Weights of a small mixture-of-experts language model, trained from scratch on English Wikipedia: a softmax router.
Below are experts of layer 4 (counted from 0) of a mixture-of-experts language model. Rows are named router (the router's row for the expert), gate (a neuron's input weights, with its number), up (a neuron's input weights, with its number), down (a neuron's output weights, with its number) and show model dimensions 160-239. Each number is 128 + 24 x the weight over its row's rms, rounded and kept within 0 to 255. Numbers have three digits each.
After each expert's rows: "comes before" lists some tokens at least twice as common just after its tokens as in all text; "comes after" lists some tokens at least twice as common just before its tokens as in all text. This comes from a sample of Wikipedia text that the model never trained on. Tokens count by the router's weight.

# expert 43
router:122087103122145129151152149154147132124130103104135129131117134145120058115108128104138119129118082113100151132117121117137133154085135149160108130137128104170138111119140111101120086052111155155107162073150145149140102090123167133148150123
gate0:130121106125112136094154140134138160151103127122179127117117104150113071131097147102148127099149157087162130097141134131147152094138111127114101131121124167168131160147180110113148131141167118130114126116116105063119151117155150125129123119
up0:175135124115128102102130127102129108092139150116090121146155121117131171137160097144126155150127100130132143140114127140100124149114138134118115132151124098101162116100081154144137112112094148125148162123125124193138110156133109158111123143
down0:132146127166144169084167088189144114081162091120139135167093119185151081113085063140126127116168080123137150104130136110150059120112093118133142075142154131192129144140140144112141125138135157113120125137171128158183146152148142130163148117
gate1:163163140119129132103135089157111158111095099100167116172130170139131090135095097111097141130132129148120142105112137123071149138126168116135114121111108110127128179142181112122133125120154097161152111150111163122123129114072092147117161127
up1:186148164134090134083162145139108164122128132116158114150156143114078109120124105057094139111112082146116131128120110138088147121131101143126135153133117100129097163138151127133099126168114127137134134099086142138098119122095152121087135116
down1:147107129094128102101091116132091146125137142140130145128103146136121153155153076099082110121125157094147122145164124130110131162121097166135117174142157131096117142075102168148165114100131097125154134121148096108160099119112171126104205138
gate2:153136117151137114080119167105113070170087124096086114120124145164120176130147088107118108120133118128142134154135172141115124166122125161121144138136147101131105125115106122080150109118121137148131159120166129142142139170161124134136130122
up2:122131118142108126142091095125154171088153126144178121167101163104132073119132126136140093107122100134079116130116067121159118122125118122158119128124121139098107131136119137153148121109119139110115137097137109149105139080097111096097106107
down2:094117133107135136074112158093142123081144106166101122107166166149150138125091113107106137136076112118109112130097105122142149149171111097136114177147093132108128123156118168131127145154103152132174103127094147163155142125174157117148148120
gate3:086066125100145097125155133139117093149127115126134169175128107135117142111154149151198127123094150112156121112139120153137174115143102135125152182153128080117135136129148147109108123130108119142131154139120123129095139142092112108154140161
up3:129147165139122126093112109125131091124109136097130134153081135112074092126108145095068121137120112115108130153148132094170100136076120133159085084115122153090102122103132156143140143153127161134138131130144157147138110071103146108110158130
down3:119119152150170116137119131125128196123117180183143127134122132109105139124140123135131125113169058134109102088126118142135168137103132128128122170102149147132139120132147146084107105184110134097141153126150111138153181113114143177112148122
gate4:148117142171144137164163146134122110167097148152109139133147142125121116186156157089204152161117094164102118129163123124134149161131125115125119113146112137142138092121115099153082081131134140140125138151110147074133101114168157129136150095
up4:111135151127129185129170092131140093138111090180101128132145138112116123176150122144112093124135116171140115156144133095128102126136139161127124128074149108124140172130106116164130152111145147132135120124106124160142141139123151143124148107
down4:111117094146113171095147081138158094112106116127091129173139147180105103134126143164078148130157106146130144122116140120097089118135117124139131147138121090128137076136121145132116142111128116137131131116101079090147137105120139134133100114
gate5:137118161109123170084131130150155126131122097115112049159131144152146133122084174123147126131106133143129110123109150149116130118094187120094072176128150117079146121085073106120098095124110154148108110126093140119132120137167172105153127146
up5:111206136091121102049117089129134116099115104132120116105144102118143141153137108142126173183147083110184135128115150164120136114120133125088126143132116142114166127144113077137102174112167162109104122102135137078120132095110142133119069112
down5:129103078130144139162137129159140142118122105092147147083091117105096124159159093115123157128107148116143108207137145120108111131123128170109092119153109113098177126087136089121111144163146165142130140094129098134092108087123170068110136068
gate6:143126096136127121104097126073141141143108118139142124139139092131127131125093092138106118132133160127157123157106124142136120150065141109117144133137121189155168143168127164087160123165073144185154156129155096113152176149115160151102144132
up6:160130149141135142146146162159121152100147136114121093165158140145129130134143155123097135116112124152091100121092140127105139128174121112152095110132149108098122102108097109150120120103117104097143138107138118162101086147135108133144141113
down6:115125109178118095158162133148145105173094134184155129094120105150139114124133134136154128112129164103108099181136133142134161124183154101097117125155182134131153141121146141146145137110105107120144127102132079129097129148137111111125105115
gate7:114123124089063120124141161084124102106120130126147160152117181128081163157150165108080118103112148102128115153151111137135117148174136122122124130159160082151112194122150140132142112109132147082138078048103167126108187130118179125111153129
up7:117172126108087117091148153108124130149149137106155146193099142144116112094117157127093068117136134087130169126126121115110136169156098084111076125150131100099144181163140150115114108138142124123129154106143163176107173132140174164122157157
down7:127104122109162169135132115080058150138126135151122102167116141129128153118107154132153154087109133083109121084155180114137114091164162099156130132158141093121142152075090126180157142158108131142129153116058150116102090142146109151149155130
gate8:100112138116152092144176142152120101080107155139129112092124138117143121129072156119095128134128103140136137173192100107103150161157123132140158161136137084108126127112168130101110074090078135149158138086091118116095104162099132106130127144
up8:121120136158139139109137139144105096132115182145110130114139152150105097126116101155113099163142130115108145181160131134110144111119152134154157128046125141120162142084087143104126119174075175161163156088141172144196115161113139148125148129
down8:127126147137141155154168141104102120120109119106100100168101143115144190146132126135155119127121143144135060164172139114103140134156127141119124097165139111137122155083135117159156117131114122129160164113174118152151120091084152127100128127
gate9:132124128175143107120115155109123089130150165108149134110153112146109141126128160158084122092101122157086104133096112141114089169121145137138172145100134107127140112072127129143166090089133149138139174139120126123118143106169132089126104158
up9:123138131121154128131130130125112122142147162110087114117134121160160131120105120113185149100170102130072138112061113164114095175120165145114111147082116151118165140108153117163129130101096132138113168171089117155142146128142119116126136157
down9:127115139127143150121144132121127122140093144091145154129122174096131117083138092137145105170143155134127176114113132124115150127120110099117099135123126139170103124123141121176119082128148169114176129125121146083107107137210126107128130169
comes before: " |", "0", "–", ":", ";", " \""
comes after: " ", "1", "2", "9", "–", "-"

# expert 40
router:088088109117146105131143158152165144129129138094140142141118129139123081155109135087161090126127048122087137119095143103088113161111139125134097134123153111143131118132108106115125079071083120137142173111128144167126133112143138137159118125
gate0:116098131099150140137158166122166159139099126118150157158105104110165158166131117109101105130149150150066154151115114105130098170131124127101133127084147106134123133181150161168136131117099109145102158125151121171137135117119108087118120145
up0:123122138113123143149095151136141111072138139119137132141120109157124146112141071122110148124116142110151115138085159104152162130112123128123107154127136128170144116153174150135139130121051137150148130159083134108113108146122134156102114150
down0:137179128104098143108109090143120076118084112114135128121090088130111154134095094160135123137100085132128162133176112105107119115099144205135124153140115102181129136117157128131123109106136089120146161123157147154092137131133156142137122169
gate1:036111119108128129146188113125139126121171103185163121168106112155100120146143090162160139115105142096134128103141104129123171158128117120147108095084128120137111103143135088120181079125154127160116116117132078128157092123115126114097101071
up1:180101135128143134141111127129108133150129131121095175092145133059103157103140160109111135122148096139151101160152171087125131100130149175124173093147132104126151142136095178159105127120161158081136115131125138125086102131122123151149110155
down1:133135151145133119140162155132122158159139135105153106092133119158126171120151083153116121138143108106127129079086138142158144113170144080092114149092101167137144120150105138116128105132128107158135127129119098197125155178136139138164121141
gate2:120080153171143116124134159108145136152162134068157137093107105128109077125133138119053136154112159138138129117119090121143105133105112100106093079145113147097112117098147136094144112062145132140119101101133143140130114139099125108113115167
up2:144163147109130127128135118139124142154148130163139112147129145165116142122140142139122145104125143132166140123159167125092130111112120127142122114104075122199091095129151133096131094135142118103116111086125095163123097101118105139104132159
down2:165129174152101141164135132100106105163144110160110118153158143162137106111128162136098169151098129125098162079153142159108124117139115114124115191128129144144172109116127128146183136141111105084135172118124114116188077117173156131124156147
gate3:147078120114106148138110126112146117143099129134124119115144114150104163132097131112169091159119123149136102158122107121114120151079162134172114144125165119146143157111165139119128137124161128198100106104146160121139106177120117105122123113
up3:095157121126134113110135093144132137092138132117142140124126159097140082134149116142130140090134153098128137098135158142170134095192088119071136141102088148115112075129095099144122128108116132082157140122097096121143159084106121146151120126
down3:141127104106086168145138126102156167142157103149101123103162120141146132091144132116138092108091170100149142139121155112118088118089115123109107094105155111120157132090102151163113089157146115098115139112112124136146139143141114104116126083
gate4:163101132096143100089118156113139105121115115110120124104140131143150117139139145131085089137074084122138146150111140128160101120130172119128138152156106132088073140107133143116106139121125122166136106102107132146130112138123116096115134117
up4:159108155069152111085111141102130128130106130093145139115105124128156126149128158131109072128094082136154121147089130156160089105140147120128132153123094178133109136137162156086122137138130108159128109108074161153125119145096108096129139104
down4:082122121107113096136125145134136164198172097116111086150123168099130115128139144117110158126141088159139155109155157131112185132150124135127142114140131163136109142143123104135120110175146119175105107149141156129094094098175145140111078105
gate5:092093124120118161162149086142128138145135104113118118178167137151117167122101139147179138151121129117134113086159088084138174166112150114151121131119136104134122125125110087126155092126094135142082138117115154102143100107119169138148099127
up5:151179135133136094097115149133110111092136136126146132108113124119128119130133120147144102149129114171151118179098134191129135124112126158135150112145110128138141117144158141138138176110178113096163101107133089169145172136123076109102152147
down5:139153113112167109125131160079132114144138137161090072121097104131123149142126143124084126094177105145105139113146116136163113180132160116120145155115141143138092139110155145127116114118163165121123088113146090127138147090107120089124112130
gate6:096139127087142118147174102147117116082145145147117129122132120140123122100107131143076131133093119115111122135086133128076094129134133148124133120134109105109093070126137082180136133164112123117124136077125103094161107134140108113173101141
up6:162109117136139161114092113134124138089172112128137123129115101098172141100146146104148125113126095083126126098118122117127137089095188169168119111131155124124129128139137151137123171128120107167122124112055128124149103122157155143102131127
down6:146145136133157140088088132129134103133124135131146133134138083140162100142130137106169092132118115167133102084148105116104121131145148116128119097119113125133132099151134152113106139113096134158125143119127130147091120093154145123130107161
gate7:155152161136175143127121155171132131122119151148088129173139103181135154109138138097118103138131110098134129199161112173151163149137132102128178150102151142123125117135113097173067106145135108126114149088109110150127145106094139141161122160
up7:090095128117096139103169126205136160123128122121088129132080099135134167121143150109069117113154121096089134157163144126165156131109134110139137099152151150116169141130123137104180130128118160131101117100134146121107141115174136158138122105
down7:145122124100147081120159126120135137179115097154086133107122129112116143120166090103135067117115140128145131086119073149091115129125139113150126104112096140076162128127113155133118167138144106151109082121103105078088150137078145139132094154
gate8:116074117092131147130135144081173114170114164095150137135114114123095126100169099112137116131051115124120143122093133133117151117116130121103158123172138169103153096089159120153177125125116157145135141147102130127147118103099103174137099147
up8:127077113112126123141136147091126113148114149105165146140125121126113139080165114097140121121062131122117141136112143155140152099127122122109149107179119169093141116094159139166164129126110177150126129161131127099125129115132118177115093172
down8:096140153140116135170139164090146095160115109153195137123113109161153111118135111127139095104120106101112121109098160146159138113082122128098101110131116066146129172112107131083115140102100097129136137099147128138175159111160118113103142095
gate9:117167134073156138128124167162099093159146144149179092110157119159136151153146124150119164096121109155138133147163138127100124104095174133160143131090134108129112099138118109120158125116155119125126155105113106151107121134104139109099145133
up9:122180128086154154148128155174118093148150142147167089128160115148137140152141127144122164099128124131150110154166134119122134097089173143166136147079128111128126105141137123121167114126174121132134144104125085141107115131117115104100144124
down9:125104140152172156195181176178072112167129149078127119120138135099133090151084145102136137153107151113091105129105140137131147159115126129114094163120141133135123103102187130142129127133139122143125128115116157152097142157152113165161120153
comes before: " ", " |", "|", "}", "/"
comes after: "3", "2", "5", "4", "6", "a"

# expert 19
router:117099138107147100111136168143155133110156126114125116136106147135134068123077135113131145101118087111086154109100123108140134134114131116160092116122157096127131129139137118111121080060107126141104159079120156133104123095157139140148155132
gate0:126102129137183146117155130119145147187135101105100137179080141196131102141104161138101130084104089097122132132111132117126094105106131103145130145147110083143111124138105111119102152141135141162132138135161143111136113102094098100087156171
up0:155170125129094146143130131112094111052114142146136168130137097092187141091105091127150137137124135139113125138110115091117116149137132155075106112127113142097148144120166148093170122112131153079094149121080092169130148161184138129140143111
down0:132144118135139147134123107144141116135159150132078166146151148107159180176107132094111130058108120076127157158148121073153074156113138142171113144149121117112125116168126173149107167106149164125132112158164154089103125138108113132123162153
gate1:156166145099106121127123117138160120141117106140099154149110134154127108153156113170130101073141127127083130089106159145170101118125171173120091103125092119124143099133141151116133124135138138135124103132118164138133105060138105132114135153
up1:081109104165129125122124147140093141111121139100148110140139107118127106088105125087107169202120155119184134134126109123111154130132107088131167164121146122124124142117139119136126135120131108149147140118109100100111146210124166122145098102
down1:125110142068153116128145114117128112103124150142132142098136100091120125160120152144152131124125116133144123120118122126159141135136168139105114140135107177189120096115140130104133153112106113163171112113093128152116141084114182141116131120
gate2:177155133096107108087149117140131132164147126125144105162140113142137131138107148126146153076132113098135160114120163132131123116101164116138134121142137134164126178127121123153176056131147121164165114103134107126122113123066152123104182161
up2:067137096169137124146077130113119136121100161142113137109136109126140126122142116162116091159119148150105110140120103101150138134147079159137121127097122131082094062119159131098100163108081119086104117116131123154130140141167124079099088128
down2:136143155103124099150093157098184156101144105135152169116141120141200163096135100160139149155099147106157084133140148135127112111108129117162163126102138174064137104144120143140153140101136053119138131164144094127096134085137152150140154101
gate3:138131147093149164116127145106128130155156108140144147134136145172149131139139151171109130140130160086105153124140169169111093172125153134122137163107162153132116106122141157145159129130102147081105121107178140092119159108149156155117127143
up3:118141097118138092153100161136146116141113170093118153149109142111095181110114113100136093124169139136122102096109123125144148106092111143173172125142110087145132112102140115099139091159138136143162122092111129087138140084147095090095098066
down3:123114166123133104128077120122162126197133152063125158130114153105117180098154133146107139122103129117130105127138089149083139063137113120155099107172100138156111097120105126111136134166129146143103102180121107126161106141124150137125124120
gate4:152110161132142124099134176111146138091102124099143121144167134143154108173139142167110137111131079108143146155114116148097152115096133109131125120097145104141134119133121119069155122116142159182130144118131144137155077100124142118143109077
up4:159106139146121160098122104106159141105123112101137129125118087120111095150098125166170103139117128144140115129080115150115145105096088141163115136119121144102147114118122127096127149134101160213113121106125128147171091107081150144120142111
down4:167112135151153141140118084152112122123089109090129159156070153127130121155087148073149138105111090084153116117123128163145124114184128109091137106113129184150132114161132096077151130169135137141121129159143107154119096134118097114083132150
gate5:107116156146116111148109101116151144086108163129127142113145125142136150088075156115126109115120107112108099133118093111143166152143132140155121129139125108106133063126141126139140144124120153073174128151117109125108160120170133148122149112
up5:108120167146137118153110124118115149086120128144115120108130113124146134111094152101140128104148137132103093169106077102156150137142144157124096128111106129116120087140139118152131147127120161059187122158099114131104182124145127112113117123
down5:103138142099126131085155133139117089131162128136130100103169125139114138088143111175118121115155115176124130156118117152112102128109117169124142111090100170113144122135132158150138133116129154158139113121135124070068135127122166148123134110
gate6:158164149092137106160162140147139138096158116107146094147116138105148155125119158113150113133106123105165136171159114116143158151134145152126103111129123117083159175142135127175125076117125165126093173126133118097162118109132147145137110135
up6:139132169161144118122159130089130161117134127121105089081131121153108166117110105141122098086097128110146143125138135100125147194156105136089121143111116121151135125134127100129086118089130084135118115141127134144121126114124156136184145095
down6:102112139112094164127133111123145101125142097096188145158137137135160178137166110157121120124099141138138160114096090152103130093134150131164110110163078130148099080140124100148116094120144113149119139153114114079127113190159126129163150101
gate7:092146116118129177142144125121137128137184110128094129134140088148115140165088111151091081127150167096119150137150148105194153126129162122115158080110137090130110126098147154139070149120105121152076148118115133128174140111132155143161107134
up7:135108155151110094111129145132118143100110152104138111119122159119145113080159151112140185114102098152136126124103099149066104119128109131136093159141134146115133129148105099110179081129133141078180102133147135132093137135111127120100138129
down7:143153172097100109127113156122129175122107126162082117129114156177160144133152109151161141127132102106140123099125151162168100136132125119143109149154145139096181129136135149114098146094119108110120159128123103093139112126140121047084072152
gate8:122164144119064125123076154110131130084091162108118143157155145135110083117120123104119145122154153141093164116138144143123157137107129137122134101132112101090104129122159148120146086105095137113121145102123141128116129100135106078129135148
up8:148116111153100143168055180113123102107124141146113152129169154166114125118128109146138115128183143131112180134096119119135121139146137151130155108145127113124102156094131149114147087120104104121118146116125108139127170090104103086130158102
down8:136122071135138161123132078153101088114140121130165129103109092090098139144117095144113101113131138143136086135141101114163126152139143119150126140099114130159171151123134152102165127096096127114107132100160148111113105146148098130152115138
gate9:179106136132150133138123149159175118085097162125134168151118173155154144091168124101103197123133113143137107098152113139129148099121121096134093146101115116136149091146146125134118138138107150138131152098084094117084108150154160181155114137
up9:136083110070128133110165124135133146106164136128117184190115139154128149111120132135128180120095116115143136143137175113121115126133113112138102157106108120126158128127118118147123119126123133127152171124125096108118096161125140164125160129
down9:100186111114080111146137130115125180122153173147066141129072147088135141152105125114144159108141078089137134138137125173104110150099115121094124155137101128126120115149099124106082098138133122148084115128087146134165128137136113120092126119
comes before: " ", "1", "2", "3", "5", "4"
comes after: " |", "1", "2", ",", "-", "0"

# expert 9
router:109073109120132112162135170136145108145149131095119107168129132140093063123108155088168125132108066112072145117118128143136099159101156110150087146115164093128140112149141115139130080080107145149100158112159153145113114133141159104136140132
gate0:173121144123128172143150137131142131131104147153142130070100148106145121113117170124132082137113118139130089155150188114143128135139145164148104122160141073158139087131132165122106125074143097108096104109139109137134166150119145159158156071
up0:195138143154138145125136114135147144138148155154156123108136130139157129117120122103151098131070115107147149173160137129174110138169171139130153132125120117140103121130148162101134124117176095114100141101134127130123139124123141157149117091
down0:145149133121143096107122156097085098151168101152143148125138164136130114129134130135125135131131093131117139141111087110107097079135114127116132151121117183125106096153138103125094152119124113156076085123113064081110075120116145161118129125
gate1:126116107128135142093091136122183130202099175145138102119101141132136140103126140157130109123101118167131182118137145125148156145089138109104116156117150123153168142155129120133158111114084153114131105096151122115132106073127122117161178129
up1:123138098140155144089059158106186101204098167157142100107100127111144110124104124141160103142107122155137162104095138126155159166110149111132113151127151114161144123159164135125144115129117162106124098121169133116130096071105117138137192139
down1:106167121106186104110148130129099128133143127107136121122155119112108191131188143116117156167174182128129141137116150163094103103123123145123122100137125122148095123122133127092107148062115118093079173144094119117106141116121178130131117153
gate2:128158086142090147152167136110105127151120127134150136116146128122126131090131126101169128181182127125096121122110157091130134110127168080138085117161106125128094124103151110094163121053095142129133144107094139138107119107111192135122129142
up2:124139139169154139143149159107110130119108112115150136163139136126142140104168086092137115163139119144116114112091142116089113104085157115095105131142099129143110116120130108139166137091133106132120127114158135123148123097123174135141148143
down2:121148145152139180120130164106146084159157122129152120151090159104143120130120120105112120135115116124144126144133120143143134123156161126147135152154146139115116101137154102143132131179163139133107101120104129168112095134161170134173149093
gate3:140069105133146139110134125168131137106159144116130112140153135133119136117135132145147140153093099148129076128111155151116152176130175110122144138104119107131138107090120150071121129127100101117149083165118144134111160126144123115123123140
up3:172161162148148128122116111127116148097177110153128111137122142131082127102142132114145124129161138104089097140104146168146174143124113094149147124141171109117143151139139127091174148112127126113152145089115159087120089140150124087126065139
down3:112120135147124096133059160067126107157104132132096119135163137124126110153120141114120117121149131147126135113132114171130156142120111142121102135146119101119143151107153157124134102125130118115149171111143190157168090140131088086138126161
gate4:120105094118181161147104162130138128107147149153151115156135143128093097094106107153142140126134086099114133083155139148141167113139144081119107093108121101081103119132198137084103152118140128162125116100105145101110128134114153128167109108
up4:159140166116089094104137098112111133113122116106120121105091114128187160161151170120149104121105151172127127163139106100113096144139114153128159132128165145166125126128069117136157111161099133086144152164137118167154144113122078132135142122
down4:093140101101147139128128103121150131148100132119148123132151132132102147094116142105144135096062098081134112112135081163115104134088161171163164119137096124126121104168087142133153159108093081139127151116137134110161144147171151149136108129
gate5:095109143095149073166116158149171152125153120072126132145135145124143101127136147128151102138119108138109138117110131124125146114143130123126145113127121145172153152121134131125124067118105122188143144122095107157118158093091108145141113127
up5:136115106130135165134141125125108127126083132191139137112126114124116165131132143145100144134134149153157126126165090136119102117136091117143126168126132124096124117159131126106099177120126130097120120133155176127164131130136142110117133119
down5:145109106117056111134107136126114110116153091128103142157131116143137143153141121137141107132086145120119098148112149122173126107131172163118168110111134104136061117121144135118131114080090114136101165141135141123115110142135125175181114092
gate6:126117098141126121135089156114118188109131141188110121122118097154136147109132147148158130150131142132120087090124131156100137147131128131075113126149124091117129125119151102132087132151105137100116132169134127110160091156142143126113164175
up6:130150118145128129127156102131132100143107140152199125134135141125130123106131124139145129118136117176068103116162134082170152109084149143124126138098155132096104113156102128083173118120165129136093164141125143133112145121102168118121072119
down6:142171141138081097100115169104110127132123185161127134125119133139095142136099124084112139151103164122143115124125117129118147123171121118130107077120099121169120154129127163107127143147123121124082112135108108142117132168119141093105116120
gate7:196144133114124142110125141095128133132111126105150102151123142136117220112116156149110127107145120108124146160121118080116117110165161125173126114133117172135126167127129112112125135147157152138113084157086134161112126127118127126133139185
up7:118120136120172138143126130143121116139130137103102147128128170113124089127095115101141143126173133124102134069131127116125147156136101091080179160099141069142153092164148129154128136138099100094116150128157133130142133118111152103153122079
down7:093143125151106153110140108156118123167080174119137161080112119139151095145121162097143093137114112087178114132156095143113138154147074162127114101107141132144098087141130086103093119122156139098116133117184127130094086167149100139160101060
gate8:154137110134163141132158128168168129113095101173110164107095112162120138136127102143139110109086095143087167109173153110100137090077152158072108150151140151090108156139139141145152130158112154153121124159132122100100150107126131145180159146
up8:142122139141136135152126147164132145115120120179137164123075120126114142118112110144152104104076124120117180106164165100087146090084137158102128192122124150123118143134092117174155149116130152148145110118132112118074119122094099140161136132
down8:168113117153156118145130117129111119112135109111150132188089131138149149113128097142169130123128129144167125123115152152157091100118155141122085084114112147131111139164132121159139148138130105106087136095110125114134147155141139155139150111
gate9:108117095191152120143078136099149132153103137134143140081124139140112114120142062109162112107117096131108121139153155128134098126153122115104144143136132153085168153150159080131100160108139106164096114137136160155124114134147108116143126129
up9:128115098182147139130076140086117123143107147120166124095110136149110085121151058132154100105113096123117122132143148147158118134141125116125162124131160147095178154144139069096097152084139104158118116162136132153119126133152123107148116133
down9:114138117157102160144137134166129147094200121182151156149095147105115101167165118150145094143106171116107128118111144127131097131144123114098149116139164133103139098115131145128074133101120104151156142140124160130146077170163106113135149109
comes before: " |", "9", "0", ":", "4", "8"
comes after: " ", " |", " F", ";", "v", " P"

# expert 28
router:105118111112103137122132164161150129154153150100146111144113137129166078117114142117149112107125070104090160086103136105150112172083140151138089155125159126132134107134144117161104095065078143111133196105139137152101118125132158120113134100
gate0:134142169086111133143102159097124117135141129127146087099110086111114108100168136066098119154091126110147180126116173139120130137145164124136112148125131127088123104140127119112172127183142162093124130090065148096117153099144146115106157145
up0:075159095134146145155146139111125131117130133186115107088143109106142068095139151130196171123117106144120115131125107075094103131150098143105120131093110137103139112108102160115142070186103081088141125121131122115087176091120121143103132133
down0:134096111140156170144114158113150154133142095167089100125144168120149115128135173117125185129116132154127157153096086096125118136103159168092133152088146101116112116146108111117116088115118136127145147125127128139100164123153113122138154134
gate1:140118144121183132107079148129147150147147119121146119121094072108147136115124122132163130128120172174107117120102106138162168107112106177086114121146129117140091178158132123139107115101096155152152092131080168096163127144120161143163118105
up1:169121156095134111111069133167155118124110110136136121106150152141137138118126129128173119163116110143108108125120114157109170128099100182163110146106154106140113154118147126171110158099089155151102129141129164124157135083115144180133115134
down1:107151136172173116077099140133106089147140150111144129077101133153121115106125130094162130100129138151165130080112127153122139119109105134097152137111135131164143118155148169128153162115134124140066115109114159150089147136148111163168142100
gate2:127131115107143119100119127115144115140090163166111103141121098126134145133105125128073139177122183135108143142145146108159102086093122125128086125169128144109100127132171123146123107161116174099139135127147167117136152097093121183123089160
up2:112159110103095130128108146158095134140161126091151111115138149093136108148149095117146149103141094108139109126105131153136142141126118116127174126142147164154122143107107124125115153134092089176157113150111090085156121178149108092112186098
down2:091119104076104141113100120165106140111102157094117143102116120094139118117143124095081139143086129096152164092089137129123130104063105105101123122118123125131118150144159134107108154130102137137143083125144098134165090187138140074149134135
gate3:147093145163141161102128100130128139124126141140104118106081181114159124105142153127133140127165113167141115104080170129134085142153161104136157154130145101140098140156109130151099154143111141131119145163145135096148098119138146175087130163
up3:100133117088113146170147143123096142113101109109105109123140133113154111117145113117103121160133129137127153086127122151100099136143133109124120128122141119123129074085151121067147141156144145148140117076161127161206121167119086120126131147
down3:135167158168084164117117128140102111122097143102102148092138124114124082117143134109138125118145121146141128086079138162130118103133114143119115108108084109093106101154156157140146130082132176143157137114147124129168134137100156108130121095
gate4:129116141100176102081126148103120119149139132141141150101125156142155126127193154153122117108154096110139146122096093121123091130096136135161054078096125183116121131101136078129165108135097109114137152116121099122126165122057113163132119102
up4:143136109119120161141113141154133127112151119143144130169149098125111156132158141121140171142130139145117155148150150120143120099128161174105172164146149133142149112150147143105088100148124145165104104146151121148131114105139134102143112135
down4:134079091109162103135125126137136147156146107125122117092148154152125124144115143110124158117141118130079089091098123160151117117166146127120160116085153114121104115137139131122095137140120124133115133184122149106058125194133105106123170103
gate5:136125112152131139167140132126132121123167083137100135164116085159132132121159135126125098133110139113085097138144173120144128129143131135118148139073169153082148129154116147128147188117156113148094116160144152157137155153127144152115122120
up5:099136176140119088135109116089122161127101173108165104125135162109117116127080152099094176120140106110133148123123089163098149125097133119137107076141098100155114132130126118155072068119145146145164120122152120130101108115127105116114095130
down5:148151146097133131133145079148083139161135133136149110144203163182170123150091104115115116110147117125128133148115109143151136113190106094139107106141118132065129138116133159108118121091146093119102119110147070103141135134112114131136156119
gate6:119137133135115128109126138134134118118133125099174135169145147147129131136146125149118125102106110146136125104142097100148158159137108143102095129137082156099077094123151140097145090123131118153135137144145170112103128114135130170135108097
up6:133130105088129138181131130159110169119158131092125139147135139149147114118104103110135166109123123128150107169130114181140124104139164138108138114138128123154156118119115160128089092108142127119096145145123077125092115121148087143092126157
down6:109134124095081116164096138132142144158112144126142113171172132071128099134141114135090139136134163109094131105124129140141122155139142137146155121131150164127153128112102141104134113114140118103120094134111122115156127109149115130103124139
gate7:129111098110176116116112149109070066142121157156122123134145101149115135118111121127135117125136121157089176165160144168115116164113132115111126135142133192117142115114154104111157101156129159107145157148141162133099120121177163148132164177
up7:102121108169112139064109109099079122132132111154113122172103174082070131150153137100137138125115122165136126131139094124136125138097092121159125109177107140131168108098154135123120114123144131157157131130101116136083109138132112146103077140
down7:185122163134148129138134138144128130147161160160153133159163169137125136118154134109119123136121125140136134130136138151118110087141091070097168101141099181141139097155111164141123174122138122145131124103171175107112141168136110120087135169
gate8:110195139127138150104104127126117096110097121111125129155108139084124160134153126173127094116138107176082161119131126114114158148114131116134128133122100173099179108114096126074130121100119126116111166136144127112143100137172157146131146111
up8:133130130124141174092145151115141103124080155116128146125100112074149147105094131170126059160146088170090159162133128141129111125130122087116160106129132163145173121137126158105092144144074109090141152123122138117143120165155156166170152168
down8:105125105155130079107127087076087117128124113151124138136106162120125098150094154100135143129101145120158132143127162124137149121134148093079117143142135141128125170111160112128142130128148147110139168112139125132145134136109091159159140137
gate9:186114131121082130126104135156154100115144119128141189125114169103108127124118122175105097110127125161110132154087132124119164081141152102147091043133105117112141106121142151099146128071145117115090094103134086142129139108123163175134119177
up9:196115125144077126126116138171141089150149120131107136116130137128109140147139131159117078107138118110130137138093120100113152112134127143105091104148097145127141105158151161106183148107168145102084094081138121176127142137132161119171086137
down9:156165153114161131149142141090105127165143079110139150142157152104121142118140076101120145154114142153126175136140135145114125138132109140146128174135064154146129120088155137141126121158170160092146136126117122164154124185111116111124096106
comes before: "0", " |", ":", "9", ";", " |\n"
comes after: " |", ";", " ", "-", ",", "2"